Weights of a small mixture-of-experts language model, trained from scratch on English Wikipedia: a variant of Muon for the experts.
Below are experts of layer 2 (counted from 0) of a mixture-of-experts language model. Rows are named gate (a neuron's input weights, with its number), up (a neuron's input weights, with its number) and show model dimensions 160-239. Each number is 500 + 50 x the weight over its row's rms, rounded and kept within 0 to 999. Numbers have three digits each.
Before each expert's rows: a language model's description of what the expert responds to; "mostly gets" lists some tokens that are sent to it at least half of the time. This comes from a sample of Wikipedia text that the model never trained on.

# expert 3
It responds to: Prepositions, commas, verbs
mostly gets: " in", " with", " and", " as", " at", " to"
gate30:543543600680478545538487518485526503552539449509489441443560539520523553434552490576478520477523509480487521432497504494539422487466551451517488486503464533433487539516473495548544531547462436473504506520496480530528479577518482481433541467
up30:519506470583542528525504543473440400533474512552545477489527457484521483464467497488446438367510476498543567441477410508544439394543503475526470419599583574451497497511463441516549524591524489462488507480494483529560523535446474468427454410
gate31:551548533450512523481477515479400403531477556457511492443430519492589549539418590522538516551510653488518545441464508493545421532574582531574511543504581533609521404467430501548553504511557496420430563506538561488476561403460577513570561606
up31:487571494470504548531559461451563521508503530543584433520470386515438449517492446535475493508527435625472562656600509482531530532457478496461488419501588409583524527482507454493469453520417412492503508558558489421464403525536580559592510400
gate32:526592438507509560487451562502469481562505527565625515544532511568501478457422460538529537550488548473575558434582373469546450486654551472488505546533487508524497533457499472494486445469479435537525463453502530458491497471490471491452519555
up32:516514496446420452425575499381488562375592464477493479522582557462507526570505497460397466383503512507473450499455531484446420596481552494565480515480479538442515401611490532478586582516572517537608500526457467492402463512460473497414494486
gate33:502553419493511458441572573497528515509498462516551461425491506500557555507499538474576493430484413521550440460458551457505513550509511507479514560508440464492517476484466535566454513459513479485486533447520588484527484576339428534560519514
up33:521445565400520524624494393484471515475512508457539616553570523500459464497490604505520479454482548495505581529518475588482492481520520560467583410513474486503505556520548464544583513483523483546516554530561479519403386527607504469463440507
gate34:549552520506519491387518540469536498489567445490465509509552479518495467421464484478480532583602544418528482517451497528589545508517466530453478609559491484516402489551491520617626599500505592529545466427512511479511498546490534460518501473
up34:406467464537555492510420475471377472541466589532480496514563496460490513476476481511558511473364500454505495545525449519500540521546499437514539407526436417458494492478502499464494512415457570446519596510511584402435564505474459496535600549
gate35:500491527489530549500473553530504423489543503528568486436446515484468462520537530433498517496557475511455492523429520504482443457563468552535436433534571618565466467430511417467585449501556519445482424576574494387528500516492498540445458351
up35:489443528513419456458466578458494483548544415518434399518380447514478490433462491515548529462494478518598501475420523494478433558388408459555541450498551529480519612513448500405602461506527533483511377510558457469503588568518501532502474475
gate36:555475450575521511405533448512529404517419506452395554425533545539476525496472600465594466494514528475597546421502516512498395443488516525495485497493417465527474452495527379521536553641479510522452478466465476428522400459436523458422566573
up36:531507413528499495477555457540534493486460406543436527502476503497544512473521477452541582539588503401506472525510527527548504467471506490468494442520492457570471317462397486458552574450569439520483607435456460487452447550404508455543483500
gate37:521537531393433500511509519574470506435589456504486500490443455484458573496483506423493551460455537534472534596488545569478466610478594561547537542488469462422466445543558463419479473486472535561544564526484506523509602546465467490551497456
up37:431494469527521442594450430545517520553392535427535570521508561509507445502430517555464472396406502539438460492419483504520535494574416441560472438610550463544495528486565524474460561540428482542539490552449471518511442470480459444451489566
gate38:495429559542553510513589511508473529412495564461567514492550490521553584488529613547468409556503504486528463520489453518505521491568489528449528387477513537409481498554473449480522589551471480545463501453498547572517528454624472533483424543
up38:349634493548540417499431554551603476509541400486421465481603545425533511566396451542535477481479520540446461468482451475574462529486435542522459508420493515531485510468476528492538505488524449477526522422513538571466566503575502491523525482
gate39:575523414560480520534445483485497495521437507498513528439464493429523509478463522446452510491517486463552534417452587485496489460555526529526485506519593549548550449504460512464521594474493431542519523479537435462499461560614466452505492570
up39:484489536568508496503601553530566517577557446439556521537575560457424547517459528562556545460483435480510526480521479498477515544409477479491486549510458450467494510504490543538333508553493450529486488511587544602457512533474500523454562438
gate40:551444462463512533439492519576497555419465504590481432368455529494455513528417508521616578495483497548504413569420512489520490572517403553491517542488526508505459538507469483468454492502505554424549512510532570511445488469509504492525484470
up40:427489418513556512562493448566441484517506418539541456501501583381397514540467572451515520442491407517532425473585457538486471476546511491423541565495511402502498552439476454544404534548497400423554520442518510533555543545461396455513450545
gate41:561507539435544593493380478511467560421471553510589543512481433576417461548445553519417481530518485493592512435467558523585547476416538478529569505568454459459467555489525518490531500463469545416588572422482441570504464531564533488460547489
up41:471480586487537416552395548566494482518509557468501500498474537510503523469542453489439593454467432488527501500499439522505515490465450517503484455450558526614480480515570527482533572494496500578561455565512510460503478510436416501601550519
gate42:538530518506342521437511554459515440428651474330510432449521386504541521454518529536444524468481475515622427413507477477513553504568506478479538548592513516534499487480513451458542534533520467498500493414499515502516572571493523518517467476
up42:493480551487321481378491546390545458424481501473546428546494339517456536500448485609446434561534475439505478446439505490524557480561497453518491485603530494503422422437468516451489479496464459454591598516537567491532565522482527486600493509
gate43:572500528481524493456469435502477460521477520556551419442476554586450459543561506495507532515448401526539567511570558506501547490430381629499504506451494508540535565568448537477473433564556529447567448485468518431414490595428473535353488448
up43:523575597530348460573497575525490498538537629507484528643565371435511531417377470546472499489399394468514537487462406475532585435515468462570450470477507478566483543536486403489502483487530459541567503593464513470472486514477466525501456562
gate44:597515519478482508546491524424536498499529493472405557585505485536513526476473426504573451598467499563487504488492587457502464562461509472510506543529522543518442507454518533506495543459537514573502522468490422480495542528562436519498515523
up44:511456551515528393540561522433532482520508403499580567529539504433556521502458635584452529510535440418518468429405502501460447545486490474553510510470512525541521471598509553524541508561544462501508465545464508494465429489518416535492467512
gate45:562428465460547448476500448532495431565476514426443527481495556574509481481567502517429490480482519527444578629476472462596458487374505514569517499549455478512519434612522457566466504488480544469507520538529464509564443536399601432461534490
up45:431445462459438497426561547468522497526455472566483458416572556510581405451506552510489557518523427486468430577407503467520386560567495535584465545585352487470540454539624503484487530507563550443485584550471492525531462557487448476462503500
gate46:422522528558568498390415482483476459489458506533506502578490544508488490511495484545415544422491493505454508470457560467540561443451478553448483515476466500462516521465548491507602574465533466444559560565502510504525476479584402482554441418
up46:468499423614513461498521433495509634553445433537502534451447549513503559489460491593490561458488523496471556495554513487562605438558473497447493502425534559451541482474489590469461412579511396456508551553440520470493487493515565533550477481
gate47:446501467535463458442536507493521462440423587404482461469582465524470567503521521480451548513623533511437433484568490484409467556471555430456478548481462495511477508497606528543584543472537478473462542490588607572453483543510554495399490470
up47:491496590495352474520566530492448469509532491460449584552400466528486485622432436494633566492421553534435506521410440557533392476500472453480452554498529486569526456465506543445434527447445495504519547515432555497514537396463469437478462496
gate48:406512519463482498444536459461518528530441475589433541447533410517461450471536462593559612575507492465443491563462509486509504540492519547437492468473415480470531496455535603445507542495458545520445592558494508481401370522420538519488434469
up48:562521486575487470543499519443495488365483520453515470547526582532595529445498512491384461523424440490574512368589500562476463475431486393613480627466601497523437503504595489428514529457592508533492548463461506520489502504482369404522467447
gate49:492429461510470468433490590547452517475475536504536445496484505370494399498476551484511496528444490520545450504543489529435484524484510427405491440459501565504536499487525502581400534490529508514541576428510544474387472451540525543471479495
up49:532484454466564506476542503493578461476483416470559519477571494512514537534459526502574583554483490378629527562472484521488535415491520466520481552498469459559494468523454458464628527488605428498527566523464466478425461482475476540484472487
gate50:561508479551448505454509472386473442457540510444596529467456546434486531528515512567572452503482556427550386544477526525519456512450554521553487540560634551462455550498438592492435572545468524528469526506473585521611509524509468539460527537
up50:473578488497420515504525541539567494394555646573445473495440470542372590559464511504504484535554396452426525572455479553563515521578457500573572509459505547459472573506555496495517530499467470508455469485547515501560550380502464483494529478
gate51:622443487522556512497535670487481462536544454501506614400508479532513577512417595445512571446545493517517537544538543582463453496450530468489498380399512489526440477475532476457549438478516531584496503450567468466487514460544598505416454535
up51:508559543463453564543490485652470520509411478524502557456361461497481420567498486553583518427486525448614413495426459480452557487404523584509450576526531502493515601523487458462575482519424444543447522504481506549537450419470498580556469482
gate52:490630485460456421427560577530356477443531568463499512362470523500418473444494518529478486597463467468607518468462628544401449471521472456465547532543478573540592460422462522411499436490498445525488563547454521533464472653476472449473492513
up52:486503474562415485494506475609447532536492559548553478494455480534410423485476526477502530450470543471507432471484626505469439427501474491403453548505495443587528498442528478454533410451564434598486541482469463532524530469494502484390515432
gate53:486415447572491632490384495527447443424627527493534425549443525551435469570593453457534462444521456523475422484460394612475551530506420481450501426569505561496525411467524463503506572467434464411555535479490483438509520520412490541496527456
up53:457445619505590503475459519512511544501470563490468517540606534554495555505454539536465556556505502473522533425484455507501406479544509415530495447457432433569539528425633569447509571496451570518450455570567582497508424482525536543503518594
gate54:592500465474468550362533590540534561471533522511486464552445591514506539494514484532532465520414429480542437507513455511529460475511595469542543511537463618497433441524487512570522399508511477540472497579477650508492488446410515465473487527
up54:581497477511525536434474583451561556508540545555479476498548599588499599463516515492557533491390459434526498450533463562515416434517487401507473486507472560468466500494475463563541457546503584471428583556474518520434472496467456524475475539
gate55:471528599589508534461501420495510508550509542507605442524553489552560453502543413579498474537455527546501440461455425476455442476560458581541514521459502495522450539518443482531476452521623548496475485432437584419626511516450552541523575471
up55:477500376494484533482491422552437584561414439590498464563520531498494511433518551456553412464513489490537460536424544489477491510459525392523518499505621541551526473427476442515536476482528494546501548544517608552503480424529489488606419432
gate56:504473519494453448481554600544472601415411436512535506521417505544492488492499440584505513580510477496379516520580503366413464509454434431451403446453480495574445610508479554520502481510448517522491584562478483578478521541414425471496479476
up56:505504549451459411457529443591505570356473516458475462467514540598531501548498481532556576480509595473525508527474501485509525506459453503488460456551472528529531551557525471514547401584410498548518479449553539513508459630533420500392483563
gate57:420421481524523538428565559479480477459567522520413520571578457517551596484492476524481453508473420530450444469611421462469531460491509469447489503473490461502458468413595483440533460453514469552556476488520542399499539525556448463485454496
up57:550447484546594468463426427483402438536439521590601506435566571515421518443437523470466465466583464467635521441462564505569470526475554436454580489546445527428470529511490527534568538530452563424477538553516551593549493396523563526531511597
gate58:533475439531502379470494513438422462461517443493549414507460527503525582497513496536480542473527477478468516528527502452542506586433525503555420487486489458503434543523561520469509442558493532584537512498562446530467419516499519459435438531
up58:557449493569569470442530453479472477533526492495500586527415514544478449417492507568437522530523474439473538586525480435511454573632499585452456471462508506494480449471462471516467557590573483510429520483572467536485457460559600484486436433
gate59:500466522510407529514520530482520498407516393449577490501540544537439536465524546495568395457449552478421513555491479463541487416375562505524450540543492541514580493569485527566524471594505486551525449573428532504535419472556532512531603495
up59:494525490449552498447550465505538460468388499505496547493393515472522439473461419474440616457506445476474503495511509569511480556341415574556477517536494484395558476567497460476414546442482583456546484521408466471565488533509465445529539527
gate60:562488424546462522502468568490471363560553464502442507521469497605543479518461514479457450587555532486529567592462461514460537466532529445501508506414403526505516460554467529601579559455549563505502548507544582478505448400485491520461479457
up60:352547593520570453490562501435559481666468486439524409478540477518485492481475571585492454520529516463519452434471484457465459510441567589457539439435487443380419420531478513492480475467608521495598423521497487516602489539511509597485515542
gate61:368413546524578512490452478481505530442523528423550446530466464411518500482570508404506515443482447493530555430470433496414451471458513493471481499575461583464407566526527449455507576460462465517508430532513524423494472554395484508551502539
up61:518413531506519554472515482406485436504529465471536445542432524381491493568468499497539646449485558442525513492484521379494468451489464438539514501471537535505575503482437498535493461446516579505464568454462510458626481483573501408469537543
gate62:419536556448442500444586536488444447495499463577534518531518382567433454468579443460589396476476535509515469485481478471537480502420582536526456444589526518464438561495417459542477466558444414466448397487493477497525500551567406480382525449
up62:465592445444576414484534578509422452477506493385512516541479466443453493496538503483507464480474557522397439450372553536524470486499522560546410601588496490559434568446440455508550439494422460495477508492473503447487552520552453445373435469
gate63:495472544587513539504509501549577468484546551454536495505471490527439524479378438512425436574524403451495415497485539476536501475527483454520459503615426516474497480576475599484439440493529621522537590497576506534541524596551490558517576583
up63:489448365499574489519556491507530493527501494459508465456475579595578484553577537502491493557618532560449458563537470473489504551418515469450537502509484481528540548607470479493558502558561379481533478524544495448504508491438480487541467515
gate64:499429366473506472438542491457516495481505481528515528518545492472478535632562486446497606527569504602518480546536435448476465597421507512453519512478484434595465551589547444514502563443551544531530581531481532538514494531475491548535493549
up64:538598484581517497511416512493489487511441521572470469518557522590498556411416484515573396445471586487504455426593489468529505499497507411564415495469470519497451520490407460554530518437505515541442468515601517502423475458515520477483505513
gate65:540506477472541518387544502478513495461492470452496546454516484443559431472492435444563471532436573594561463514531532572459466523430568502512436511494350476503484625476477474538541484443503529513406533457534578564545466454468485492538466513
up65:520504458532474422547544553534533496518497476459523497529480405461425417462425424497443546440486477526593501445466504426495482523536534396581496469454450470587484432497545585461422535539596591557445552552453458498497465558493481484492558443
gate66:383479471368538452525388445526544453494492519503498473534580512498455559495489506509476521629509410423515467454437491439412522495470398521497469484544495500395614490532407549441477537505563470395502515469468479551536451611538544504395448529
up66:656543453555530596486573592454469524534568533393497458467437446527547509509507398466530475424404559580460535553497544568589439455508454471501521538395453584604413556506529516529522519635534514568527436547507469453460544479435561436570575491
gate67:493478378515542482499467463499522418499457610495511458507543537427406519542481499551474494596451434556570473465429466665548445538476510638490480504562435505571473524536480513538471502513479386465515524453549508587568529529498482512511512450
up67:465605554558400513519435467389509556446512417449489542545571418489548448487530454544581436564568567477416476486584497464509571467476516430558446447513497443533521404437445509462438484484517484549457484561446417489480514464539478448568504545
gate68:367413395415569539480420440517434521510426479374524455403392468526462520496517525569601494469471545445490509460460582485525550463448475581443474491538484464457435465460423523482484598503528544473472483546507468496527412486477429523471525653
up68:502490418402465453390483483505477541379554577568396533488454401504439433604412450505429533509486387583549491492439491533552573491465525468520492493523550480515482561406535546510456550423492420579576633499469562403504484515523522476437443476
gate69:499569488456412490593531528556483537546432596524481518503464448506450523598456491567517478521578458476588476390544469482576497574458438534477555474510530427505487455537489489478351554442524441455473455438582530516475495571517519457584506490
up69:362505511528520611484511525641409458569549553430512522540527426489459511423443532461471482527503500479528504500570397488495483434494440577540647500604477522583516542542567507437435516488526488475513468440488561622596422425497528511499473497
gate70:425489462456518550469519489493444455452552443524501459394503457584500408398410446514454511471489413617542509472452599490520569561473501508443546497547446480444607545492472537523576448461470425498426455525507413472522460561528497609531509528
up70:510516511539456419490503460521514566572447596479516481556532416449445554420575531548476448506477464465532525445541418548530523478497517567438547560406397551566438485534560493508514563575524485501606589477513587550503529495496572476510423491
gate71:460476478450529547488455468545547457552475487519502504595431636427485550398488442557492565527514562375573562512360467459432390498503486466473476548503605412433519497520487447446565497458459528556574541503455482530508556416485442475447536462
up71:485534487487506516386426425599468559491511626498417444522580409480427411557535506450498531475528494524492457569565514486482479520479594417503536466547491540461610530449522493563504513475545525475501446529447516479518491519472604591490491531
gate72:536554526595497383554471513542465529616475505490374553452507515521456482550465483493467491577484576523460557518505535480568505449440476416438496474536556449429570510494484432448479473531531464485555516665488446528370506474506516525548452526
up72:488368520573521389503427450530509440479457569562509401460470573462429488529470556538539473453393402496498517480422484499483417477364518498556444451452579479583472477449584448508458539514478483468521428567501471445477497510531569448416468423
gate73:547457440481576426536438517566471514504510481424520500447452403448437508506457391489489467497482494446482533426544448509531604478464490493487616437439513501568515538529454621552519475592450560521470424486563521502463419547495510531493503521
up73:534474599498457441448530552564528507572506470547534526512524514514534570487413536535459465536507449609485539548546444578488470483480497507524482537521433562508596537598508445597457474543447506450475460537588518534530520492561559532592502479
gate74:484595459543485622445494464533482491528424436419517456377566597459519545546479441536585479536491505436393553567607427407540541504523473514521555443397471513509484513531544489565485572510527489454488553528450508521463502462478531489525544468
up74:483613514522514534502461456526517469572522423402606497415518517463600543581481482528565460553508533422436559540563494431461482607421488457491613520440475565531415538533476433580556574512512523494557541498461480550447476463491535533483488461
gate75:418522571516513571502493488542505545426491477381462573495545498456518499593456507539520437562510484533449496515555508485484562485564469400470484535575550478515393414499531595462493513541430490489503519505516492499441509542474507485472463492
up75:547515453500492457482466471456472543486457565535582466502449425479515508511554503427435467445456475576491447637468513506484427462475625521509496413506509369451533544462491429488559516389590492563529418522402497507564452528494517439511475533
gate76:540411422479423538457594466501576522473497430509470598534565556510529542564523569466545520468534526530584561542463403490388441421611489476616468491430518554525491422480547507513512490570482544498498508487491465505518489449512537484400509385
up76:522590586472473492584417506506409474484484529524579457384485459548535391395528581447485426543549516429566525479563621529466497525513429428512528511480570492466494556502450536447513514451522560483542518516494505463518471476483451608569437496
gate77:491501476525510499524521477513492404579559495512600546550520414486517441506495474492533483467429544510529475437539567608495534423482472558507489499560384532535455500569518452565576476573501557460482422495557565474420507590491525493475510558
up77:523588470492514517513524509555541574506520487454503430379654499464505492500502610544447513478581484385497421556443484527519435533475403515467451530546420429516449475514440475511514494421475502557591555503532555505473487466568518446489545444
gate78:489477512449449509501528469570418605468407525565512537590544541478463520409564548442570563554428529475479507502524515534478474416499529531495578472473462494402420472591466477463514616480443532532536570495424526531469436512544480518575483517
up78:551508479529557449522423545524610382450516490529515433486456497538510506408492442503560447459569471554378587526450602495501498531414489428487496425577512510480483583554614550560523455511523494416446555598503505538413456468498560503493519520
gate79:462493421454507431474547453469460549448518499484444474510507465423541514551524496550577565528543481556512495493504570438607528405604466560462384531529448520440488488499583486469556434462418477511499440487531460480500491589551475498543491537
up79:508482546520467579593367445430544504617538545497466472509406535488416458463531524615462422507423520461490577491460515529454462484482476484495519475482554578526511492451415486468440586495554433421461542487510444462524544487484459434404492534
gate80:476543457456502481548524575516494477481450479496504507491502490500440589486617431510530473496471515470511427478505394489508466553459445530474490545516431434495540381492479451422595502515577595452499443511472597534449515486548554608534607514
up80:399516510528586488515429483462531520547332585520521447496563531453598500615523545408480514514544579491516328568508389577480456522546491541514519497528559458437478452453576482540484528457493512447462495568419524405536483489500459479487463423
gate81:516486417452468440517513421460510418437371529529473549546555520501487541517505509551485518537517546514524388446466454515539496537463524550468382432525497535480480547506513477453487597513524495447448465436579537470536511513463550509453502441
up81:465431619508487576511455459467499521432604496535578495509536490504588554601605449513618491351489487475624579495492552485479552497526481428466654471490441487531428603475461494561529493482507399479423504485531430501498531384506440416498525555
gate82:503533476521426572550487495460542578447451469459417525495429532465458612487429437471482465477461509472534467527497514540607579447424522468481496417576509481448581541592528544402470510518421471421423473505465511523592633442593441523437470539
up82:479461449499512569423460507498430505503657459407510474521515594497454502433610485594501519497517487562419457512442469523494509508506446499423547581483441529520509518448459469479517544558423566434569511480590508443426467495444508405542555462
gate83:442577505522447555518472462504411591550622575513455532576569566545499506470390508496549494532524543557511480591449477474491482471503517486469572541477623533559470454471513591528466488487483584492472403575525491509467461535540464538479562434
up83:532442567512490449473478473564594474555408526520465491447491407493524512534485516541372511525520495436515578532551539489475505483546467459460439403553511527516474563556482511490453516506524462532516545394497505424442524456497381476475413548
gate84:521527551549502455606515495402505474494547533471550455513512569422402472415509571456444574419548528503431458465435517524439573589516400469458511557470562517491459548465457461501414498562513507541578484617455488566538468569547407522541520582
up84:485476499491520519399524469555433566489546492506505592463487414503543598467404429571529518593449474468497479534483533521534458498558634556522483456566450407442410555584491555544575499450520476441485456456563438487480570445433457447512496517
gate85:504445481422444420525527488576530483449404552459483532580490509486456519563431506475454481595494602542492387588483434419412474526522511500529524492517532522612492405570510600530509497535518552451491417464466472550450498462449571460557496538
up85:459460551498570412511517568464546588548450512448495545481484538493483476512485545446542445518572533542525404525542530488437508492488484469536549576530512556555559495463480542458496531467531454505537470517487524509469489495522452546474434466
gate86:533530567400481490459547510583505478529521455485532372495470488465443483528462530445523469493517430513474524554521555515601515566445477503493418463586569506578440600509520495538477388462560399440592493503537446633428477435556608447461442508
up86:498540586491523493375614526550447533597580463512492564515478547417478521505402473562451490459458500597489485492534474504493552536454576473471566485481511503506590548500432587497472469578518445488660438462473558536575519491593575440522555530
gate87:457543504534535442452622486522502422494473484479503559421433486520434561558385516507495509495494450459455465542509486477446501398488511489501514408450428534529504512477483456541480485496633482516477505494499518564480410426410528534502479451
up87:475522480527524481432551478516482521505643516482529554450491468479443569599432583505479523469465491516475462509411465443471512444624557594559618494442472567569478576523539531537457587517631422425546458513498478551546505481480573467488486520
gate88:529506497470510521495553505477463529566608459493474513467511556549620473476432501552415433589563436478497573492456459561457439461426466463594497483462419477540510474491425513568473508590537475495419519506543529557524496456586481570417519495
up88:496512438454506560469405480518527537435513490498484568461454419453485486488461592435486514503523467448400540540431497455533558367497447445579464508551473507558463517491444528493479562445421490523581507551535588473518515429521515497537589482
gate89:533445525395447411532424485437540504489457520446509542597397432433558553536426601537590538476482538411480533481498483500413493520515444525452442560505532492470475502545523464436523426495431551435459445438495434553599513478423451477501508521
up89:475384514450381448481438544526513505507456492453421506463459510370470471424423543444469562475469579396552484494510524535534478532446504500416488497545475519596495551545511541454557501573461567487515586506574542515384551542519572578364469501
gate90:593467461525528465488476507541588484442460574464491391456429468541531602460450496537557478502548505510507512497421518494536506488469486366524523455503499576471503544429477455460465602534493494545462427457440494494513578494559469466538493490
up90:461492544564533533546483496521532494521487495478427530490517449505585490450582433494487492503477462480517484587563573565577393461459448455487540594483572478478524493488531461526522575421535553543471515507465538428554561489464485507524567537
gate91:470447552514466489524472431561491561554525548571438419554577530479452420506465477519483522554543404459488481482512446507567545588484586391440515370483513465577470488560458429580514406480516507564471561518549433534578475376577441489568480439
up91:500486602461460503505499484509527520476420542464470524556499466496535617453481575560583443502492574516512521517435456454474441463516459516438542562542525484453575556413493555503493535518457573474538506514459465558555497593435501536462550542
gate92:554447491516399379525491587399509489448498500518454472502456426461503418460565522432514500465447487525398545538501488571507530566465500485522539541545510469485463496455559528471546480431570543488473478515461488530512542524490500489546515463
up92:562486443474465442484422559397458461447527523501411480498536579547509510402477562419491522483434573469551476426453508508462500525538616560487528521471521519433587518425516517359533478518520411524506505625562520434514520549499463508455537515
gate93:435396532545528468546486509507591463451436469453603479485488551516438487473472533436560501448427504476460473617419486517487417462436537496400448534492577439575557405509543477543551523484512537611511484499452519552486471500468504493360476527
up93:485588469514512524487500505528539583524520459484547614488527443526504460548520438513545554472448492463485533545498438499475407435546506498513424520548460471515564486541572458535461581527513532485532557455477455453499383494572510500517470517
gate94:479565596571553418550424472403487516484505440510540514387491358512520480572538476547515439496620501492475458524501464528518428451395492469461482549498473460527501529514504502466591525407544438535498500508508534384434642518575620464495534487
up94:541482466402548543510573471581457433554492514457480492483475515561551561466484577465470558495447508453496455453378547414493529460476526593496509388459490597521532506534462489487518476542494629415458475464581536485576410466525502496579523468
gate95:480428567485592462469458430531460414512513426561510569466452559568632446425455576455405516520511439458480504472541440444517439576456545539398500498413499576531503360437559505520516544481550468602544451485425481465533433538495457472495578461
up95:547486448528504562542594503503504605572419535474485518462544480494544469496595517559557487553531461487387537473459556481567540468519484530514403578457441442539514484534540501435479528539467475496466495516482452532554464486555579471446451579
gate96:440493486507471511569447473604495503551486526598548347490460515482494535535490540534539499574480489420514494477491445374573328532505522535526541515453571587518531424516526548479527503490549430449511568416526516478505554472490455537488532411
up96:468488527443497499502496455467429478561536492413540638509556390445448382486465451480496475465511422506487547458462538520478506548448488516416520457503457514467460515511618524593549609465466533471475452609417520528533382527517522439495637564
gate97:551514487511418526509414466593509472559455543532619529574538430529597429523462563477498502505561475494469502444475449547532539555492561512567483419503460447471501558503544400485529519507563467535527493549557539415513495441495484497639550506
up97:468490601505556501577499524491475446437541468560427534465490452529600486511474531524457479537470458506573599545536503540488384482546520495585437566538610445520502487423500406534459515530445535414512440457447555520492499557484473573486397513
gate98:508444420517472449485468453407491501523460437492524453544505595485526572475462590528592540533517573477472567526489518544468502499478397522537493581427491565475434492435443435501444396502500522422559525488530471453511626483521415461498520487
up98:467577533536470545545425485492455553461480424452469497443495513421507493589521442507529576556492549477473451391571548565469512430493518532582461538504522541493499531466438437466508472523520398493543597432485453538508478516566473424399579544
gate99:472586532540552470497526560524468474514516582544547411527420437571420478515538495426516564446467414580621442485451570483497441563456436453541502558435546535514572513393538452482469469502440537503447518550553490410492547499614455452473527479
up99:578530401541433516454585508489545551394588537513539477479389488469466575488542462587448378480435476518496322558483575496540455527658490473481501492528551517477517461490516550501447480461463492485485398459487510428607565432492459515594449439
gate100:546514470459448406471467554482525545457530597540535561465446481484484625513405506553418466541500562395480489552447504513474604548539546461455510586478501514483525451549428534410498435472458539578400506542548522497575594621443557547500471486
up100:533562504541431557545558460471557525516461435523456434498475451509495550511527573516585524598500437571460497501507491574615401509557533430449552500450499511475601471455509471495459469476482499501502447448413479443467481499487463509547506456
gate101:489499479426516534512481415400515533530470568540524488571503489556587448516485449528605562400537466516481454402531507519483531439532501556561442543487598499488392528543508459539424513560486525552426560478497566515506595475531417465517556455
up101:482422503523462583477569463562480561516517384491519467529449475496412513541475456438546431426533440437477396620458506426556491492458485552434523490522506516542497533470462520517574446449480504588525544528460466469515462392413588565499511539
gate102:558475430548577529492403581407471489502529529452535602469408509541483456451476558520538440539475533479545550449513448586408576487475429522477528546491549478531378531524494615521575518532483523536541513584538519465389515474463513519466409492
up102:530510418575519528455540522565495452561489572486470564457567541442493462497454617574517466468530512468460611372458450519485460582454525485468544538601580500479485558563511405514537443482449510513527474531444487597444558460539455410456448510
gate103:419425441423459493456488542516456514562434503432516562545593577360600503389457492525517541513473413459468474504441560409535467448588440449483443463461479470500467511522547633537502528472539475626531533394530514618423366413512556550504552475
up103:556526488561538429443443459479460648529548553535480425432499495519314517572458490458522552499471468562499487479450457515537543534540469569581546517522499527521590522441466435414468543505496506440464530507481475439554552505599448473491448488
gate104:550499495534537552464482513499513454540571605469423511526564578528527535574411521435425505458513543504514548425546509475527396632474501522522571420494588423584523562529441458514514389510462521484475577408518447553558570588513457483419529480
up104:452411409564551516470526486564530477537513532507490485452492516640494482511501444548520470463491475524433415515496464501401539463476489557519526494439482463424462505481531604519586502464515501502465563494537632429503471527526427493503488483
gate105:485590438512556480513580533486495529391621478442509511545486511539482509521495515447432451487426519573433451506537499501553497605466585496563466542424530487444548503579489516462546547482519504533527481488533549486503459526535442528512486402
up105:471552511537470458581452547476420502522584481489599490440546509469527503518513615555403545418470529511472469443470438482477547567450488562565558577504471454595448556562468535497513471517500574458533556490469490484472553378370473420437479512
gate106:471564573538529535493542505471512358464460498575570561477461502471493472522497519420534453465614522542446438510476541499531552469433544402410559487506550525513534482520483525475490516536546588490483469534456468427535554477437457494527517509
up106:552491527434560606519507480441508493540466527514477592408485535485505540549531469573563424507528478482448445516512466457462514494546582495406451433531497490479527579563528485448452431493549506371519540551434499512538461480579496517496521449
gate107:426431569496477547610520502397478523494516482489530492548409488549506565543508492450491429506535515594510428465574444448502460493539562558496523537426548580515500560546421477516510558570565471439450512418506513553438490522406439440478429483
up107:560460479448468556443458610466440481625453527491432475486558492492479436425587539452574526438486494441506562422489523506480516559498429460502562454635447434517498465434527439413537431473511517435515513508516354481473535474494548518481542531
gate108:525477514502523507504551447572532458544545472522511493519533500505501516498470457568425421574455501527477511519441560512502520545541511452573507424583525478508610447540491457465429479637531472461517423506556523526566526534541550509461473470
up108:515553555585511455566499485552528539493504462544511438511491556453443485531457502523307501607421514524455421503483472501450437540503549526537528491517549444491535513524538575474331474564444533426464490524515447553566485475491546544550555530
gate109:422556484521575524509644483465446430478517464492620577584512519538546525519416462448555528584505479522594497489433491506421563474583505503472510486449455601495499591535468529485546483537597451525441540575551518505407500401522446526557402465
up109:508528435468531489449566459491550490586430563467540476546369411459455501550461506519403497512527428553438424581438590468547536463481564533432504401457562471435515476518568555462528428572339457443539482511485509512531460424548427449446521506
gate110:588493488489517431534581525493514536559436475571582455508508531433540506539507465419507463517529481519508515541506527541459446605535487449501389568580527434496440500378591428516501447471603579540484491500466438478409570437474471480565572529
up110:546528549507402503518587503505414374602502472519542451474556525562585522464507509494442482527485576514508541480515577492436497467575571462533501494447457436505545423535455526564496409482497530546489461466561502507553494367401450463589574542
gate111:539438501483485486440521486535604443471497423537465435547579419531536496486498374525512546433487578474545478504466484439487614494512599484517514488521509564493494485559465569536485531550523493515426466554483621405562468462522429459551482486
up111:495586498504449374539464559558476515554566550527515535365454459578434465495462557411513426456473506499513586504505496463468514594525580487477502522521552440544557589534565567433482482542543441500476493429462452466484556423437474513474470446
gate112:523585443439518530425417433510562448445531531511491531495532548455483459474527503465524467539433510443514552448538457495541536607410471485472434515548498484480566534458446491455532481445492601553508561465481395475499515484585569471526516580
up112:475566534476515469482494418569478508550489499444481437483453451455510430557570521573472492526404536563479562484464465470569566499466579531498434561590493533503544586497423469492559566458424409545468416501604463488426483540502514504394440415